{
  "experts_per_token": 2,
  "normalize_top_k": true,
  "router_bias": true,
  "n_groups": 8,
  "init_std_router": 0.0314,
  "vocab_size": 8192,
  "optimizer": "adamw",
  "beta1": 0.9,
  "beta2": 0.95,
  "batch_tokens": [65536, 131072, 262144, 524288]
}
Below are experts of layer 5 (counted from 0) of a mixture-of-experts language model. Rows are named router (the router's row for the expert), gate (a neuron's input weights, with its number), up (a neuron's input weights, with its number) and show model dimensions 0-95. Each number is 200 + 30 x the weight over its row's rms, rounded and kept within 0 to 999.
Before each expert's rows: "mostly gets" lists some tokens that are sent to it at least half of the time. This comes from a sample of Wikipedia text that the model never trained on.

# expert 4
mostly gets: " his", " her", " His", " Its", " own", "His"
router,172,187,155,173,172,218,216,174,173,157,216,192,221,235,200,209,250,233,196,170,187,193,217,185,194,204,202,226,212,215,202,223,217,225,212,199,188,206,172,185,227,226,254,149,212,220,212,180,148,229,198,229,172,117,205,202,217,243,203,216,217,241,223,226,149,230,197,244,155,210,168,122,173,203,185,170,267,211,192,247,178,217,161,186,174,161,204,174,204,102,228,194,180,167,199,193
gate0,188,253,184,180,180,229,233,189,166,166,244,130,189,204,180,207,221,231,170,236,212,226,213,202,190,239,139,216,175,164,229,176,167,177,198,190,172,191,189,201,228,209,234,233,194,209,216,226,183,185,191,167,265,159,236,232,164,227,208,254,240,242,187,244,193,250,173,230,199,189,206,173,209,241,192,209,229,241,289,174,220,184,203,249,218,182,190,193,194,169,206,168,217,238,139,181
up0,274,150,128,230,172,193,184,174,190,213,238,192,197,175,188,158,203,114,192,175,200,261,211,189,199,184,194,185,218,193,209,166,188,176,174,224,233,210,180,207,244,192,192,198,186,231,193,217,250,227,164,213,171,206,227,263,166,185,197,167,194,205,210,200,204,234,207,198,227,169,186,187,183,205,246,167,214,146,243,307,249,219,220,211,193,201,170,180,196,173,187,189,228,173,159,207
gate1,268,144,185,185,174,129,254,224,201,220,198,213,163,177,190,235,183,210,218,212,222,208,186,236,180,215,186,207,191,207,212,169,173,139,223,201,214,167,206,207,169,219,189,164,197,199,224,173,208,179,200,173,247,192,240,259,226,152,212,248,203,230,200,208,227,146,247,213,179,175,206,154,193,193,164,186,213,194,204,134,266,213,220,192,255,184,186,185,178,183,209,226,259,173,186,269
up1,138,230,200,172,224,215,228,188,208,235,218,204,232,253,249,128,234,220,192,239,227,175,216,211,204,212,177,217,245,211,180,233,173,242,203,219,190,196,179,208,234,149,182,239,184,198,186,232,183,264,246,162,203,176,208,196,235,223,191,200,151,149,161,207,214,234,220,166,247,205,243,225,190,189,179,222,246,229,221,151,223,190,161,194,167,163,244,224,234,216,156,162,193,161,227,184
gate2,186,266,217,171,229,250,209,198,219,199,112,245,185,189,188,216,219,210,205,207,229,186,248,229,207,196,158,233,248,216,206,235,154,186,206,190,181,152,197,207,197,206,175,242,246,251,173,201,179,202,210,184,130,182,192,170,238,157,157,223,216,216,181,174,170,213,181,178,155,218,233,214,164,263,196,228,240,199,226,214,136,219,168,187,228,198,172,174,216,237,250,198,230,184,200,221
up2,205,151,170,209,207,190,205,251,235,213,236,184,248,228,249,164,215,197,208,162,148,223,185,195,222,193,182,177,227,150,223,184,236,169,164,261,229,231,166,150,222,156,236,141,185,183,155,195,208,153,187,216,247,164,165,168,184,184,240,165,214,194,224,185,198,179,215,177,195,196,183,214,253,181,261,209,210,192,196,212,156,245,216,155,156,205,181,248,159,201,224,179,215,236,189,221
gate3,178,169,177,233,185,211,191,183,256,196,201,151,166,165,230,179,277,233,166,219,213,234,225,137,193,244,224,196,250,145,226,215,198,185,259,208,189,214,159,183,227,195,190,197,186,228,237,186,218,237,130,200,146,174,223,211,194,196,158,225,191,265,235,192,221,205,201,209,153,189,164,184,203,185,185,160,251,213,201,167,166,181,178,205,191,187,201,193,173,180,131,182,208,175,201,154
up3,239,193,171,205,241,175,219,233,234,213,161,224,200,221,182,200,192,176,198,196,181,210,171,202,193,192,199,176,202,205,222,180,189,207,203,208,201,218,198,224,186,215,200,198,178,191,161,232,218,172,175,222,249,225,154,144,222,206,203,223,182,125,132,260,165,160,216,139,227,195,200,261,213,171,201,178,155,167,210,205,156,216,276,200,92,196,213,143,206,176,224,205,206,225,232,212
gate4,154,145,208,157,242,205,209,219,180,208,175,184,230,172,175,250,188,199,238,162,197,184,189,183,188,228,196,194,144,215,219,216,202,193,177,211,190,146,227,170,191,189,173,179,198,248,250,211,175,244,145,187,203,204,232,204,230,218,133,155,177,193,188,125,205,189,175,211,172,226,210,201,176,209,155,161,256,216,142,168,182,231,206,196,231,211,266,192,195,192,229,179,134,238,195,166
up4,183,221,242,188,243,169,262,160,172,190,140,144,244,199,214,198,179,215,237,190,196,193,205,206,192,173,135,227,197,237,227,166,197,154,195,157,169,142,189,205,161,218,206,218,192,223,234,233,176,236,178,200,215,166,220,220,235,234,135,187,186,262,190,129,223,195,207,185,216,215,212,206,212,139,155,206,198,179,169,204,213,219,212,172,244,208,206,166,185,189,259,157,167,203,212,195
gate5,175,171,204,188,209,238,215,211,259,257,214,195,219,209,208,212,175,177,160,224,179,202,211,188,214,268,196,219,217,249,238,209,210,194,201,201,184,181,212,216,167,216,171,163,181,225,162,186,203,153,169,239,212,215,214,225,212,176,204,271,205,195,182,242,176,139,176,168,186,213,173,163,141,247,241,294,206,187,182,212,212,170,135,204,175,210,134,180,224,224,224,198,181,167,231,188
up5,116,201,206,211,216,208,146,207,199,185,150,175,195,216,160,259,165,223,243,210,189,155,200,229,201,177,198,194,216,194,105,183,160,209,230,185,156,142,201,249,220,195,214,207,204,176,201,241,202,141,221,203,230,195,210,193,144,151,251,186,200,232,194,212,220,197,237,164,221,228,198,199,205,200,155,209,186,147,248,207,168,202,216,199,191,215,254,233,168,199,246,185,196,229,178,215
gate6,218,153,181,200,223,209,232,213,184,162,152,230,193,169,180,194,227,167,237,224,206,112,177,166,228,218,211,229,242,187,217,181,168,165,179,204,182,179,183,189,240,255,184,189,191,205,214,235,222,253,205,124,197,196,165,234,206,228,207,232,216,246,170,177,201,246,210,213,206,253,184,193,190,192,190,220,201,214,180,231,250,238,211,175,263,185,202,235,192,201,173,175,153,151,233,270
up6,210,190,209,140,208,174,185,253,206,194,176,236,211,192,201,228,214,167,264,212,224,151,178,146,232,267,190,190,235,161,194,223,158,168,183,202,201,174,231,168,231,216,201,167,187,168,217,210,228,220,246,132,196,172,178,237,208,243,205,261,204,241,150,184,200,215,205,208,198,226,180,199,230,203,231,217,231,217,191,284,249,203,187,230,235,184,202,228,181,166,208,211,169,160,247,226
gate7,229,189,186,209,173,220,218,203,147,210,173,191,203,164,166,206,142,138,195,200,183,213,233,170,194,212,265,223,167,179,174,207,189,214,230,145,181,223,185,153,213,188,226,220,213,195,139,210,183,164,252,236,219,138,225,175,204,201,237,173,215,237,244,222,123,198,207,204,218,151,155,169,200,212,192,231,180,111,212,171,199,172,217,226,206,202,222,233,220,222,183,212,204,175,178,250
up7,177,230,193,205,191,208,184,237,216,199,150,173,122,193,237,192,203,195,173,226,166,142,199,240,192,181,211,228,205,202,240,199,213,213,157,244,170,154,214,228,201,230,202,168,222,220,259,209,210,205,193,198,251,215,194,230,227,238,197,271,155,179,236,201,238,160,235,177,234,230,254,248,164,190,197,165,214,190,178,206,153,218,154,176,177,204,179,183,225,184,226,207,234,255,138,219
gate8,202,266,165,213,190,202,227,230,163,207,173,251,203,176,140,226,193,216,194,205,179,179,223,240,196,179,219,200,187,202,206,167,237,214,231,194,161,199,189,153,246,225,177,193,193,213,189,154,166,159,216,219,158,261,198,118,191,193,150,143,190,207,181,206,168,164,194,164,202,155,221,212,199,229,191,242,228,199,192,151,176,172,139,234,196,172,164,210,271,182,220,218,178,221,157,209
up8,209,214,187,163,227,192,208,267,134,227,245,225,226,167,226,224,198,196,158,243,152,229,197,203,184,177,201,203,187,232,225,230,172,225,212,176,171,203,150,205,210,202,243,181,199,195,134,209,155,184,210,224,211,233,158,190,230,155,200,137,144,187,211,205,240,150,170,174,206,220,267,233,194,197,235,206,264,179,191,186,266,214,249,200,197,185,204,215,185,195,178,233,161,189,218,184
gate9,221,203,216,177,261,168,207,183,187,174,179,167,214,209,185,175,186,174,157,158,250,228,239,185,214,241,235,204,217,195,269,238,254,213,238,198,177,217,168,227,180,168,193,228,216,241,163,233,247,179,138,174,175,134,218,206,209,202,164,209,124,241,196,231,184,196,201,190,225,229,154,202,228,212,169,206,196,171,156,236,192,230,229,198,181,185,196,132,203,203,176,149,225,209,187,215
up9,169,185,198,217,230,236,218,205,238,198,245,213,237,195,170,222,219,257,259,186,195,197,216,188,213,137,220,170,146,191,136,154,236,170,164,156,212,157,219,169,221,205,204,192,205,224,198,224,156,203,190,188,195,263,190,271,140,207,213,215,187,200,180,169,251,209,203,177,179,257,242,194,201,175,234,160,196,181,229,178,225,221,203,211,254,222,160,206,173,250,221,182,188,165,174,211
gate10,181,182,246,165,197,225,205,176,173,189,217,160,198,207,224,197,249,244,205,172,184,176,212,197,244,233,215,166,216,176,229,167,199,160,195,217,219,243,202,226,233,142,240,208,266,206,189,186,238,188,181,210,176,99,168,222,186,254,171,226,231,189,233,188,173,261,189,208,206,213,226,201,208,222,204,265,207,207,232,248,200,206,200,205,161,225,245,173,204,191,231,137,226,159,167,206
up10,166,206,181,281,236,204,234,170,205,216,140,258,203,215,197,180,166,209,194,239,229,240,190,193,193,179,158,170,209,231,171,233,214,204,246,215,162,149,197,207,187,215,196,201,177,239,230,215,199,168,207,167,235,176,182,248,181,150,212,218,151,187,170,165,249,145,223,198,216,173,213,215,166,191,179,198,194,212,137,199,209,126,183,171,256,200,239,164,229,215,171,179,188,244,216,198

# expert 27
mostly gets: "ie", "ö", "ø", "OR", "EX", "ör"
router,182,192,173,208,144,232,215,154,193,137,181,194,220,231,165,218,205,194,204,188,187,187,257,170,198,212,234,200,235,161,201,237,211,208,203,176,201,195,220,206,274,195,229,176,223,245,231,220,166,209,168,230,160,156,196,173,206,219,157,211,170,246,201,168,171,254,179,234,206,164,156,140,215,168,180,162,281,178,252,223,172,172,169,172,220,170,216,208,240,153,190,200,196,189,229,187
gate0,244,151,189,186,136,189,179,181,190,173,204,196,176,283,184,192,185,159,165,172,203,185,214,183,145,222,228,187,224,165,132,176,182,172,231,227,214,172,205,111,197,104,207,166,216,240,188,194,172,229,224,220,180,193,175,174,171,214,156,199,211,185,202,190,218,169,207,233,208,225,218,218,185,215,165,182,237,198,203,182,210,189,206,157,230,147,220,207,200,172,178,221,204,262,214,178
up0,221,195,174,187,200,185,235,165,230,211,268,231,158,196,200,124,178,199,169,194,194,173,260,203,235,156,179,203,185,210,211,192,173,213,178,164,252,179,197,196,175,198,187,229,254,169,171,193,218,186,236,224,232,212,202,179,241,230,209,230,193,205,168,235,183,140,203,197,179,247,206,181,167,175,177,240,199,207,160,190,253,169,222,242,217,152,217,193,181,210,168,254,191,259,121,194
gate1,214,177,159,195,131,186,223,195,184,169,184,235,240,262,200,170,211,212,166,219,192,209,171,217,173,218,197,206,168,208,176,159,250,220,194,269,174,201,223,197,258,171,188,175,181,184,165,200,179,190,212,194,239,184,238,216,141,180,269,155,270,204,154,201,187,202,192,197,200,158,135,184,227,262,156,185,185,161,165,205,231,228,228,243,168,197,203,189,166,183,201,198,195,166,200,189
up1,216,208,208,203,176,217,230,250,186,228,182,196,222,243,229,232,263,214,175,253,176,200,152,209,182,196,190,188,229,198,210,236,171,196,180,201,207,182,244,169,229,227,182,167,194,129,142,206,189,235,249,229,199,194,221,198,194,194,186,244,183,202,215,249,198,217,176,169,230,203,167,249,270,172,204,218,189,251,222,207,178,130,166,139,135,165,226,178,236,210,187,208,179,227,172,230
gate2,182,240,245,246,165,213,190,167,195,176,211,225,200,243,192,181,238,222,290,205,245,197,224,195,125,190,220,192,205,187,168,221,239,158,207,215,181,252,229,218,250,213,154,224,239,171,230,188,196,247,218,247,230,200,212,232,210,192,228,244,207,228,240,169,143,220,147,233,185,230,156,214,164,214,197,253,190,201,204,172,213,209,168,196,219,205,207,186,213,250,215,230,184,201,229,235
up2,167,221,181,152,252,278,177,193,213,155,225,202,258,216,220,209,202,234,187,167,216,179,177,188,197,202,230,219,216,136,261,234,138,268,210,180,195,188,166,214,239,216,286,174,169,226,180,233,209,175,169,170,209,203,179,174,220,235,210,207,204,218,152,193,239,203,172,182,217,166,212,208,238,184,167,249,234,202,219,189,191,161,229,176,169,206,183,237,235,206,229,210,217,179,209,203
gate3,170,183,229,225,250,194,172,130,187,184,160,166,225,165,234,163,198,181,134,189,180,274,246,180,152,156,176,156,236,221,205,209,190,199,225,225,214,159,200,235,159,193,206,228,198,178,208,190,189,225,181,204,212,192,244,181,165,223,150,201,216,187,175,203,189,189,251,146,195,193,160,134,169,219,178,232,158,188,215,225,260,240,146,180,205,212,207,207,205,205,184,223,173,160,187,196
up3,158,223,206,138,252,196,190,235,185,195,206,219,245,215,163,201,198,270,249,199,154,151,192,192,196,220,248,206,190,198,279,156,201,254,211,156,199,204,173,164,187,189,178,169,219,248,167,187,209,203,182,194,214,212,161,193,232,212,177,227,216,230,220,229,245,220,194,219,159,203,286,215,200,182,186,177,234,166,194,183,193,229,222,189,171,142,223,187,138,161,232,199,201,210,213,219
gate4,222,215,225,221,199,216,207,204,194,161,217,153,265,254,215,235,216,248,245,184,200,224,209,209,179,191,224,186,196,198,185,198,208,198,204,163,206,121,179,208,267,175,182,230,204,171,187,196,186,229,196,202,201,197,204,158,180,218,211,143,143,242,208,211,210,205,186,246,164,171,170,177,201,208,198,163,233,175,190,227,248,183,244,189,218,254,183,154,273,179,173,196,170,155,213,283
up4,217,175,123,180,169,203,197,203,223,227,171,183,179,197,129,214,186,185,217,214,191,215,243,197,172,221,204,222,169,175,211,178,221,188,239,209,246,184,209,183,174,131,179,201,190,244,210,173,181,162,156,187,231,222,198,202,159,155,165,233,208,205,264,168,253,239,195,201,213,191,168,202,217,225,170,214,259,221,230,276,221,254,229,162,189,230,195,173,186,155,182,189,211,142,201,231
gate5,200,179,214,147,210,212,174,193,147,239,238,260,206,211,129,224,214,178,182,170,220,186,225,216,202,151,233,198,171,155,194,181,211,217,194,189,230,195,172,181,191,199,210,178,235,265,179,245,202,176,223,155,215,174,188,159,185,224,144,180,220,127,162,210,218,216,143,240,207,183,217,203,198,207,238,195,239,203,217,204,132,220,131,188,158,187,178,174,200,165,213,162,219,221,181,239
up5,213,179,202,183,230,208,179,198,161,206,282,248,182,200,175,279,205,239,192,190,198,138,177,154,221,228,221,204,190,239,190,210,215,203,170,207,212,108,177,222,198,159,212,148,221,191,177,207,172,251,228,165,168,218,197,147,167,192,203,148,202,183,275,227,253,238,189,184,195,182,176,211,221,179,223,231,194,197,198,226,187,248,196,181,229,241,226,245,218,202,222,214,206,198,211,210
gate6,187,198,163,242,264,181,193,215,227,213,180,198,233,165,205,179,189,183,222,207,226,220,180,218,235,138,244,208,226,243,189,208,200,248,174,177,221,206,228,191,144,193,159,217,142,177,195,204,202,242,158,212,220,171,169,227,238,197,201,241,244,177,225,143,195,199,239,242,251,251,208,205,183,191,153,228,200,220,154,203,204,152,183,196,259,186,191,175,190,186,195,239,119,155,193,204
up6,193,148,167,219,198,207,177,209,190,181,173,210,234,187,175,211,174,185,217,226,180,215,194,198,222,186,210,201,227,240,200,205,169,175,223,201,189,190,161,219,137,246,178,235,200,237,220,195,182,231,192,94,229,188,180,210,221,191,193,215,289,209,166,129,202,176,268,224,196,230,228,224,186,215,155,222,189,223,139,219,201,191,184,231,226,203,230,169,166,203,221,235,219,216,120,185
gate7,230,195,154,220,164,235,246,186,212,181,233,222,143,192,162,199,203,260,173,214,235,231,178,206,169,234,166,151,217,197,197,214,185,236,185,246,210,170,129,181,167,245,230,161,207,281,209,180,186,200,143,169,226,212,197,186,200,243,224,185,183,246,248,205,231,193,231,213,205,218,248,201,172,192,220,161,198,216,219,168,153,177,182,212,235,202,171,181,137,188,195,209,194,204,220,151
up7,226,140,204,181,237,186,142,175,188,176,183,215,236,177,256,245,193,179,212,130,212,179,189,194,216,161,197,197,170,222,176,216,188,230,199,113,183,199,202,207,241,171,255,269,197,177,213,153,226,191,202,219,203,237,160,156,176,211,203,214,181,167,208,163,191,237,191,205,151,203,193,192,222,201,173,189,188,234,162,186,148,217,227,127,211,199,274,200,165,228,194,202,218,213,184,201
gate8,197,215,196,202,165,186,236,195,160,169,212,228,195,185,143,136,229,183,155,199,191,211,219,190,195,174,194,161,231,206,138,214,174,174,225,267,218,191,224,197,175,193,241,173,198,197,149,118,204,183,139,202,202,187,207,212,193,227,216,190,231,227,173,208,188,233,272,232,173,204,165,159,208,208,200,227,206,133,171,178,195,202,188,265,166,168,245,227,224,177,196,170,151,167,180,220
up8,169,268,207,140,224,177,225,244,213,191,170,175,201,160,187,172,207,199,212,203,204,224,158,234,198,223,186,229,193,237,175,191,186,185,213,161,211,170,206,204,162,223,226,202,197,237,158,208,166,124,205,203,163,167,158,228,204,186,215,155,122,194,175,127,234,225,202,195,207,242,226,210,210,175,194,189,219,248,144,238,193,244,235,184,209,203,253,176,205,242,216,192,245,151,186,211
gate9,202,181,243,246,188,207,270,178,213,201,174,198,215,164,242,231,203,203,185,172,232,243,243,218,122,186,218,179,189,150,189,224,179,211,246,227,174,208,224,197,199,229,192,180,193,200,190,153,184,215,190,241,197,200,169,229,227,226,219,190,248,197,169,226,180,184,173,163,239,170,183,149,173,217,219,183,183,200,124,200,214,178,127,235,236,132,209,237,238,217,181,220,238,214,157,211
up9,199,172,202,203,201,191,187,177,226,180,210,223,167,177,195,153,225,204,192,183,199,246,222,188,196,172,190,169,200,196,226,207,160,172,249,178,203,186,164,228,149,165,219,204,254,213,249,153,253,225,119,157,184,214,193,264,208,180,174,196,250,217,211,219,176,163,184,226,204,173,202,209,208,166,205,160,165,225,191,220,166,262,198,174,248,189,253,170,207,283,193,188,183,140,212,169
gate10,192,208,155,140,190,205,221,177,221,159,242,185,177,240,246,248,191,236,157,177,163,176,227,236,217,221,175,181,211,164,241,222,164,227,227,213,168,160,148,151,250,197,208,233,219,205,208,125,233,156,191,215,204,155,230,210,201,181,232,169,179,239,260,175,204,223,178,246,180,193,215,201,198,220,214,188,244,195,242,172,212,234,174,139,184,206,192,239,186,221,201,171,177,198,203,156
up10,225,222,170,180,180,160,177,223,214,236,248,203,148,222,131,240,224,214,178,180,176,181,218,138,192,200,153,185,265,216,189,146,168,171,200,242,166,199,183,173,220,238,217,145,172,178,203,200,217,223,223,202,234,195,179,226,240,221,286,218,237,201,240,250,174,178,227,163,203,236,198,205,232,199,208,212,186,217,214,184,192,183,179,208,202,200,168,173,170,155,235,255,231,244,216,193

# expert 22
mostly gets: "š", "jan", "ić", "н", "san", "kar"
router,136,174,154,215,175,246,213,129,200,141,210,182,188,245,105,209,214,179,237,149,220,202,240,192,195,213,189,217,206,190,233,185,221,209,223,219,210,207,197,206,218,219,243,172,222,213,196,186,154,176,191,205,182,176,215,193,196,198,190,196,204,222,209,144,117,170,272,228,153,220,184,161,190,193,174,161,213,193,236,240,160,205,175,180,175,128,177,178,215,197,204,184,197,205,188,204
gate0,202,154,197,211,192,219,198,225,217,216,186,246,164,232,211,239,208,282,164,221,193,234,152,194,193,183,231,199,209,182,179,173,222,163,226,174,207,225,221,183,161,202,191,140,196,186,172,205,197,178,148,214,245,251,213,236,209,215,212,211,236,201,218,201,226,201,201,266,186,231,212,102,161,240,226,259,181,193,264,229,200,174,222,218,156,199,183,224,169,168,189,181,173,231,214,157
up0,207,237,214,171,208,205,210,256,167,215,177,190,255,211,212,189,255,200,199,227,228,182,181,155,204,225,217,176,270,218,215,229,157,221,195,156,222,209,181,220,190,230,177,168,199,184,139,252,175,157,158,252,148,225,218,192,201,225,158,226,139,264,225,187,210,149,210,159,230,188,206,198,222,223,209,182,187,173,194,161,200,213,254,200,130,190,186,216,230,200,200,216,162,231,175,231
gate1,194,212,199,225,208,206,184,179,167,135,277,216,177,221,147,231,216,173,219,183,194,195,161,222,241,186,212,227,185,244,227,175,196,175,217,252,239,212,249,185,165,211,198,154,190,192,121,168,205,248,227,185,211,236,237,228,201,183,257,203,180,174,206,237,185,185,199,229,150,237,180,188,213,213,208,247,204,163,171,197,192,212,135,240,201,205,164,151,196,135,200,233,215,224,226,189
up1,187,215,175,171,255,200,172,219,220,137,235,193,213,254,193,169,182,131,187,207,192,142,275,250,201,211,206,214,231,174,197,240,216,181,225,205,213,171,220,189,247,169,203,214,220,203,236,193,132,189,221,192,258,241,231,221,201,210,202,238,176,258,205,212,174,249,205,156,159,257,160,216,212,214,168,188,229,197,178,251,217,198,232,215,198,184,233,166,176,235,211,202,182,205,190,229
gate2,188,167,195,109,270,242,194,160,179,207,185,181,201,173,247,177,189,229,193,216,162,192,180,192,164,220,177,224,176,236,200,286,222,164,168,199,206,213,239,213,213,232,227,162,250,179,233,231,154,185,208,233,185,238,138,205,206,146,177,165,202,247,224,192,167,204,200,161,191,187,179,163,162,190,209,200,194,219,219,179,178,212,201,211,205,178,155,183,143,219,201,200,179,180,148,179
up2,183,195,177,209,238,213,235,186,166,157,173,202,245,186,248,227,174,253,158,146,163,206,223,190,212,214,198,187,247,221,210,265,223,146,240,207,206,206,217,102,202,169,195,227,173,215,238,196,150,183,231,192,185,212,165,207,149,189,212,188,197,185,193,220,233,213,123,204,165,213,233,191,244,245,184,178,179,251,206,229,176,230,249,202,198,236,212,215,202,201,201,232,219,175,233,187
gate3,218,221,211,265,171,212,213,144,131,156,237,203,161,173,186,214,206,187,224,202,184,252,214,262,184,195,190,223,195,216,227,216,257,212,221,192,185,174,248,206,230,250,232,193,217,186,196,270,189,203,186,241,176,190,167,190,226,232,228,159,109,222,186,212,186,224,239,171,157,199,157,150,221,224,205,157,223,206,179,166,175,157,226,214,182,227,187,172,184,204,196,214,225,236,197,200
up3,192,183,207,211,197,166,216,232,230,220,175,190,226,129,185,227,165,185,230,258,237,220,167,152,175,238,161,144,186,230,184,208,207,252,187,222,177,211,195,209,214,217,207,219,226,214,213,189,233,183,180,184,217,202,163,214,176,209,210,187,259,205,180,196,172,195,224,206,190,201,209,188,166,211,241,289,173,198,257,192,252,235,174,191,245,230,191,259,194,186,108,241,237,175,200,223
gate4,187,199,210,195,166,184,216,179,184,212,196,189,216,219,164,232,197,203,175,241,218,197,190,197,231,222,230,226,251,298,221,147,239,216,150,193,196,156,240,259,236,223,223,141,173,199,248,197,172,200,231,171,242,206,184,179,175,166,209,157,139,256,176,184,213,222,212,252,195,161,201,195,216,206,153,195,246,220,202,224,152,184,215,221,226,197,192,218,209,196,215,186,204,170,167,271
up4,237,222,210,246,156,198,212,219,203,226,196,242,134,174,189,207,206,156,200,208,230,195,211,216,239,280,160,200,190,208,187,154,144,199,214,208,227,236,202,210,183,209,245,156,245,206,177,231,227,249,212,198,244,218,261,225,158,197,203,186,189,186,224,210,255,198,182,224,169,197,170,219,173,165,225,195,199,216,222,215,207,288,211,238,188,231,200,161,235,176,191,186,152,254,210,159
gate5,203,228,196,155,223,207,222,248,182,205,221,143,188,225,189,177,222,188,208,155,220,220,266,238,173,196,182,235,206,194,181,160,171,197,153,187,210,208,159,259,189,192,173,222,201,221,175,196,155,218,182,291,214,177,149,197,197,218,168,214,232,193,260,228,196,170,211,220,159,217,195,200,193,186,194,179,231,202,187,186,158,171,169,260,248,229,213,188,186,200,185,255,142,249,254,220
up5,187,235,192,219,277,183,197,228,212,227,175,223,219,204,202,206,222,211,225,214,177,123,189,217,204,207,161,245,224,201,221,170,196,223,230,231,209,255,180,214,262,202,192,168,226,200,144,148,211,217,237,191,256,173,252,200,215,217,225,216,250,230,196,217,213,214,196,228,184,217,164,233,218,197,253,165,213,191,243,243,203,227,223,254,143,241,218,244,186,222,210,185,231,138,182,219
gate6,206,208,144,311,167,162,190,209,205,218,186,203,181,204,229,214,201,201,157,208,206,225,222,224,219,218,184,233,204,217,222,223,205,204,236,209,190,212,180,205,190,202,203,221,141,207,167,157,196,166,161,227,221,189,237,179,179,172,174,166,203,142,196,211,187,219,194,189,207,239,186,191,189,182,236,126,206,180,201,217,161,288,185,227,178,170,165,289,245,171,156,217,213,215,201,232
up6,242,193,251,231,158,193,236,157,205,183,221,171,192,188,215,221,115,278,200,177,149,236,253,219,190,198,188,207,210,173,176,200,239,189,200,223,166,194,209,186,201,168,203,201,206,152,246,286,155,209,230,212,195,205,201,216,172,207,209,175,201,259,176,196,278,185,161,230,222,181,200,196,207,208,169,234,199,194,234,213,245,281,217,187,195,219,220,179,181,210,191,186,188,220,198,216
gate7,221,143,210,221,151,247,188,223,190,231,234,131,231,169,213,225,165,135,170,249,179,231,170,198,238,230,161,237,213,156,210,195,203,177,154,181,188,198,184,198,177,195,198,210,197,204,206,200,214,177,177,182,223,199,241,262,179,194,215,162,211,212,186,185,208,144,166,224,214,223,211,183,112,169,222,228,202,179,269,181,229,246,192,179,195,220,173,200,133,219,228,192,214,229,167,205
up7,198,270,233,230,206,180,195,174,214,194,192,236,131,233,174,195,210,223,210,169,220,173,214,154,187,205,181,139,202,227,159,218,179,233,225,250,189,187,204,209,238,221,237,149,206,196,167,232,205,219,178,215,186,219,172,170,191,235,160,227,197,190,217,206,202,234,255,197,250,195,192,194,239,215,193,176,192,252,156,222,137,196,194,243,198,204,265,164,254,150,149,219,219,228,211,154
gate8,183,199,172,248,211,177,231,194,213,226,208,244,205,275,195,216,206,197,149,216,248,208,222,131,218,259,261,167,197,176,182,256,195,206,224,188,203,188,204,225,205,196,249,173,214,179,276,222,176,206,151,173,151,186,193,192,248,246,186,189,201,198,187,200,216,249,199,203,207,162,151,194,206,157,184,221,190,221,167,209,180,176,235,160,211,137,186,197,191,197,215,174,218,175,244,260
up8,222,187,193,261,193,218,152,219,206,131,205,162,186,197,214,208,192,211,182,196,166,178,225,203,236,196,215,230,206,178,173,206,232,125,186,158,162,205,255,183,153,160,160,225,205,227,172,197,193,200,221,157,176,167,197,223,183,234,205,188,244,137,199,180,205,200,193,240,167,247,196,186,157,218,196,230,185,135,233,203,196,134,136,163,226,166,220,212,164,202,168,211,188,246,218,161
gate9,201,192,187,184,200,238,212,191,245,189,199,220,213,252,151,222,210,192,210,173,189,241,188,191,192,252,219,209,191,252,202,231,218,132,227,214,299,177,203,176,181,216,176,205,216,249,162,206,248,198,144,170,192,199,159,212,157,177,226,247,213,190,219,180,211,165,169,230,193,271,202,201,221,244,170,161,198,229,125,256,241,184,194,205,180,172,182,183,230,200,198,224,187,167,208,198
up9,227,202,218,212,189,229,186,191,176,216,173,196,227,147,209,234,187,148,172,200,169,187,233,264,213,129,218,178,181,185,213,196,246,207,141,194,175,210,229,201,159,223,189,285,219,186,213,220,180,251,195,187,228,221,243,172,194,170,174,182,209,196,170,229,229,225,222,118,206,179,201,219,154,208,241,207,196,172,180,143,230,191,224,227,171,282,220,175,193,207,211,218,230,215,163,186
gate10,209,187,184,142,209,234,239,233,179,193,166,218,134,250,183,178,270,180,188,251,233,150,226,194,170,205,206,207,195,276,249,211,181,175,211,223,222,190,227,200,202,207,255,169,207,218,274,198,199,191,213,208,150,209,222,222,224,225,175,172,195,189,221,228,206,159,210,171,214,206,200,177,178,169,198,174,228,175,203,131,237,184,216,162,164,138,181,248,219,173,181,205,184,229,233,189
up10,197,201,209,142,202,204,182,197,157,189,215,210,228,189,153,146,263,186,175,190,244,167,212,174,166,208,230,226,176,251,301,208,181,244,178,245,205,161,212,251,161,199,239,228,185,215,181,198,163,223,210,205,226,180,196,174,183,178,213,184,201,216,187,210,209,220,186,195,215,187,241,221,159,209,123,242,222,200,189,161,153,219,164,170,241,194,161,206,139,191,216,215,205,194,146,205